From a checkpoint of a small mixture-of-experts model trained on Wikipedia.
Experts: 48 experts in each of 13 layers, 64 ReGLU neurons an expert, 6 picks a token, a softmax router, 24 empty slots to pick.
Below are experts of layer 4 (counted from 0) of a mixture-of-experts language model. Rows are named gate (a neuron's input weights, with its number), up (a neuron's input weights, with its number) and show model dimensions 0-255. Each number is 500 + 25 x the weight over its row's rms, rounded and kept within 0 to 999. Numbers have three digits each.
Before each expert's rows: "comes after" lists some tokens at least twice as common just before its tokens as in all text; "gets" lists some tokens that make up at least twice as much of what it gets as of all text. This comes from a sample of Wikipedia text that the model never trained on. Tokens count by the router's weight.

# expert 12
comes after: " (", " ", "–", "==", " \"", "\n\n"
gets: "S", "A", "1", "2", "ers", "age"
gate0:509450502508519525474501483458543527496492480535473491515442503502512491474504505515534492476479497538539471553494476485483525508495497471471502526483537509530474514467503477488530501472503499480536484487461535476489497455506497514499536494524475469486489470527515502572520521494491519483516489500450493502487491526488481509542462518503496511523474494478556497484529530525524519471461469487500492526519487466495505499518490525438479545478532543506511497507502471484502475469522456490477517479511495492493496503534462488469475470479462471502519485557480506523471475502503518524448520503492464475479511479463508513493522528483549512507475529492563475536454542491451472520531509518445502491502524504533528478489488498476465469496533448478463482483534479514459494487478484
up0:573514500488509485572489517514477488517514518509513482506529469508534497464497461491488528540514492503495479544472508479471499493487544510515477526513498449476491483498513509465515489496490506541475540520478499503498522489495514472508507526544518522518482509504483513469489518497493470483479497504558502506520501455480521523531540496461463500501546498500471499505528490453508518555526559510507510502475490503496514499522500492533515470484478473477492515465471494493547490517476497546518472543530502502508483512507486542535522498526521553482554496451519467489517530528499525470544423449465499513524505526481505505504496505495479508497507490505439481493514486560513516500487439495542465546527459502486467469501529500519504442484525508490467507485477503462506494508495470

# expert 31
comes after: " ", "1", "9", "0", "2", "."
gets: "2", "1", "0", "5", "3", "4"
gate0:449493477462518508521491507465492502496514474468534461527509492502533524475490501494482467529472469494520527511537494479496500553493491472452504474517533520491568462499521481486509481505505490471479535460445492500503487496465489480456479469505563503464516516503452536519508478491488549519522483510527523499498514523467473474507512486517499460479502491501488490512484473486518508579500492492509482523513511486506475532438502526523489547473488469496459527479528465510502496508497489497470458481492488488534512546493486480504498465527461520514505498495490538490556534503486508469528531537476499511539520522502506507539490512545496497504463489548467507453493527539490494504531461497522504508553551457472518488488467474508541524465501512514533524465465526524520491493487495
up0:523500542538489502464499479524486493498502536525529509480490496486472463527500485489520495503535498511505470490469496537530535475511496496530499526500508483519444532524487524516499523495527513515501475545538459490496527513553509530541509543498462482558506476522540498505486534489515480472485535499481508523523505469510541543488490520514523533550495503488522553510521529516492519440507486471495509510479490512477514453532514443486508447514520531492541509537511492499511494504484513470516538520502504498473486449494516516480508523476533489479520517510514453528466473518517506498509478473536513465485480509496514535462511484499534489488560459440524503515498437472494500525460524522464510497459461549516485509512532533477500490534479497490478466513523437483529491516531494

# expert 15
comes after: "\n", ")\n", " |\n", ".\n", "==\n", ";\n"
gets: "-", "|", " |", " de", " De", " -"
gate0:482486473514485505491484541505477522509482538479513513480490505522507533504520479501508530577476494447520488462518477482516472508495499514495472479547487521480537472514487533491561530512474550508505475504480524492505526459517518511522473536530501532470515476497447463482490505524493509508514491487490521535445495504530515506525511508536536526457524480504477533532464484507508456468516511470503484447492504505520529471491513486453482463581506472501509494514524473493489501467508503484545461515502528491516498507508524506468500495477508506503475515497496511525531535504498512452471494510487505491500521571435475484507505527572492462485505487508492520480486481507504524492489474526522524506494499508523512468553491536481476484453499484501505508519519453509517417500539524
up0:525515521517496498517537468507505474490539457515475475528504515481500467492487512493499455417523492535472542529506532500493532504480483473513516532468498488517474512482531482512475476485516453484522544501517458514483466537476480505480528484466480491514492520492560544497520487480514498475486508510534502466542494512475497510495497500471456475537481520494511487475535495490483552519489491539504522546515473492485444542522513506545512517412503506504482507488508533524506505530474503519453528479481475524488509479508479493535489501518480500476515483506494491482452475494501470526511496500528491512504476453553538503495473451434487541508494515489520459530508532490518468486492532464480464488510492486478506521462507472515525523551509525489513487466495546501494548521473490

# expert 47
comes after: " |", "-", ":", " the", ".", " of"
gets: " (", " S", " B", " H", " R", " C"
gate0:498521464427526536498529499499518492502534485517498497489472541494506462506488550511491510490501496489521474502470523472486524506491529501470542504485499454531521558479516533509515515523495442474479514515505473518490505464510493491488501455522512548518516501538502528513486506474477539551552504518466507530480510533499481493505484483467459482476456498483477456520504505513518543506495542512509492502492479513484503512514525500484552486441512512512443509467524482511485535502482517543468525478515544516451443513487532468542499521504524505523515515453497490528492514505499461525464504498531503508508504463512501464484478515538492487509515465509501471494462532548495450521483501496503500436500485532484478506581526464533477499497498470514483471480500495486535493508463516
up0:514525470435516531507539503497529467488554481486497485461467554499488489515474542496500466513519460496534461515450520477484539505481520488481525496476512466511510549465500521505515521522479461465476504504502477504471488483505467509488478476523495543497515482534491517509465498486478531535548492503471538511494506527501494464529490482459490479474469469482478469528498491509503548516505525517514504509512468506466536532505527499488521480425512503517449498464506499507481527503476505548480498491528500535466445509477509457541511490491536512481511517469496482529486512505506461536451481491534494531512504493525501485492502522521456473506516463508504482483469539545501455529513491497491502438506500503498481499562533486554481480467504457533486481473495502484528500510460498

# expert 7
comes after: " ", "2", "E", "A", "0", "C"
gets: "A", "C", "1", "0", "D", "E"
gate4:513525461491501409490496538508493478528473513463487544501516479535450497504460494505498479492470521489462500480515515445511507506498492464486493510511478483454516492503521513521488523512528508483506484448510456493504448493517495445529516507522489504510501507513493518487484514511548534454507480515497532536556506463465499485530488537504434499466513474457485520497548512524482466518501523478471523518513543499475437493464504498496519493494471494490534521524496547502516509517455502487534469503475481452483480504502550499459498502504512518521507537462493474495498491499509499521454536509519520496499468512503528518535485498506451468538538456550526488523490532476491510501561492502489505473488542481493460540491540532509523522532503505473509489474475515508508496523482507
up4:465514514506500570493474470483513536491521506492506460506497501470519522482520509486451498549512503529492508516525521526485481503542484508495526478486528496529481515473492485479507471490496538485457478526506555522504519526494495540492501503473482494450535482518510503534503495479491532537499493500492485517424479526533523484522525494499547470536501549534502497512489494513481500509485486539470472496518462493527530515555488470460474527494498482530463501440500476450500492495519488481440520502535513489516464497472470515527521473476452475515499497502454510484498501531478521476542503496455480495503509477513475536444528460506515506496457529470496539518503484518517501502457448527502488577522469493515539480496483473514481481451519504471517501528511497491468504480473532

# expert 39
comes after: "2", "0", "1", "9", "–", "3"
gets: "–", "/", "0", "1", " /", "2"
gate0:492522544504510537489466538515492495469477528497479464494481461514463533482522488487498531483499491497466483507516473534520506527533482473515495530513484494525501463489433488486536463522492497474534509464502512550521463488517544514537474529522441478529494496506529521510488494473472484458468506506495490537527507484518467490539488494492546512465499464518523529504509529500529504480480466478496484534530497531516519510510505479493534442489542484472460513485517514501490477515525499499454483528511536459527507464509495515533479510496449524491526543516503512477538505483505481497506471489536441502493478510492454524460491477479472485481546516548503488487508466486478504506502449512512507512510520484482508440506554517489542515486495475514515535503500423527512526503560505
up0:502516514479516461499483524506460504509510544524486450490517500456496503474532469510543530532512490496494471543544451521516542494473474476515431504445464487440514492506531479485513528517484528485502495477521495508506495507508518519561484487485505485509492489475499508509531546490500496452491572497497486507525497469503509507479514498484491483453494461511509515485502547522506477458460491463492492485525551536507511541519483494522530472466488516507473516485537522517515465488540505497504477511446567505540507464563492512498481513506504459426496482493466492478515506498479465523468469486505455510530503476479510488492509526480537495458479473516520494471482499502529477467523512497492503497493498515490512484476523510484565481445488468518493508494531485520505502487537515

# expert 41
comes after: " |", "|", ",", ";", ":", " in"
gets: " ", "–", " +", " −", " $", "−"
gate0:489485501517463504531462543499541527532466474465545543490526524490530576529501482510485534465477548500482491506494499544512505469489541499524509474485493492455549439504516484468458557495494507537489514501526477480470488466511517526537489484442502515476508462493534513496515510501503494489457496516482464543486462553503477499510521513496530523520515471503526480500457498480464506531553530489545523526493529497499478507457481532493531559490470524518487478501539517491495512495498447495478461505475465467470512516485462495526493476526476505508494482493490462500512461529489494489519499464479496517477512523456493507484478472493487483509503510435505521528504496513528466522523536491497537512516492500507515484514526509486500486482496535485473446491467501469464514467487517
up0:512532445506511470500506478488494455465525521543507477468501480488464499498494529473498471540528468449522495524518486500470459522507488490492477508460523548530535535508544532508523489491485475516516477561532531515511491521521490496469520511543462505531491529505487494481501468497501485516509472462521517476475479481494506508446510499508498526509508567471480545469522538489501477449428482474451508508512524491518525486529465530506456472474551519466517523548505499554511468501536579492491516521462537514504518477492515494500496516516519495464537508504508528510495554471473507525520513487530517479481536462521507485553508488470500503502478511514489464468487548509483520508466521495532517498478491500464494508517482509509517490500494458501501504500525500504520490536512517

# expert 38
comes after: " |", "|", " No", ":", ";", " November"
gets: " ", " se", " Se", "se", ".", " No"
gate0:489488490512515497541476520521516513459494476492501532499496472511524489509550503506498478510450518513466539517496519525535505484515505509518497493534497517475504502500481528511473522463539505475501535534526533497509543499472500534464443484488483512497473526522467467531473486524578530534497534491500459530490533497494506492537505513534491504494476495518454486493519514494451466521508519493486515483506525496519524474508527516502486495526499499518518491459460510514482491494548459441475520442513491458530485510523460426492470479505519502524472507494478490501491540535519547511483476550492508483542493518498519487509524456492491531507486516498476481464511523512462439456477529498518524511510445495479547516492507517473475516476488515519496504517453492465504476487522581
up0:505492510504476505498505526454497489551540456504528509531490489489497526531475516494471523501510494498520487504540496487511491508532490501484473464505479542495481462494473464490473491513469508501512497501490525453488502500480516523478519514514479509425495486498507504513554458453479475549518471524478530479483529497523490505476475527457512500459541515540508545508495474505519504515511528520487448511506495564521512562501509487519520509489467483560457475503513477416549510504513528535519475493520497497461465516490537555485538510469478467497484484456495485500475480525516503477517549477478472520473480527487525508451493481492517483504538477520432492489487530481515529507525493511471497488477512474502468472490506446486500502476497501499528494497504487532457479528501454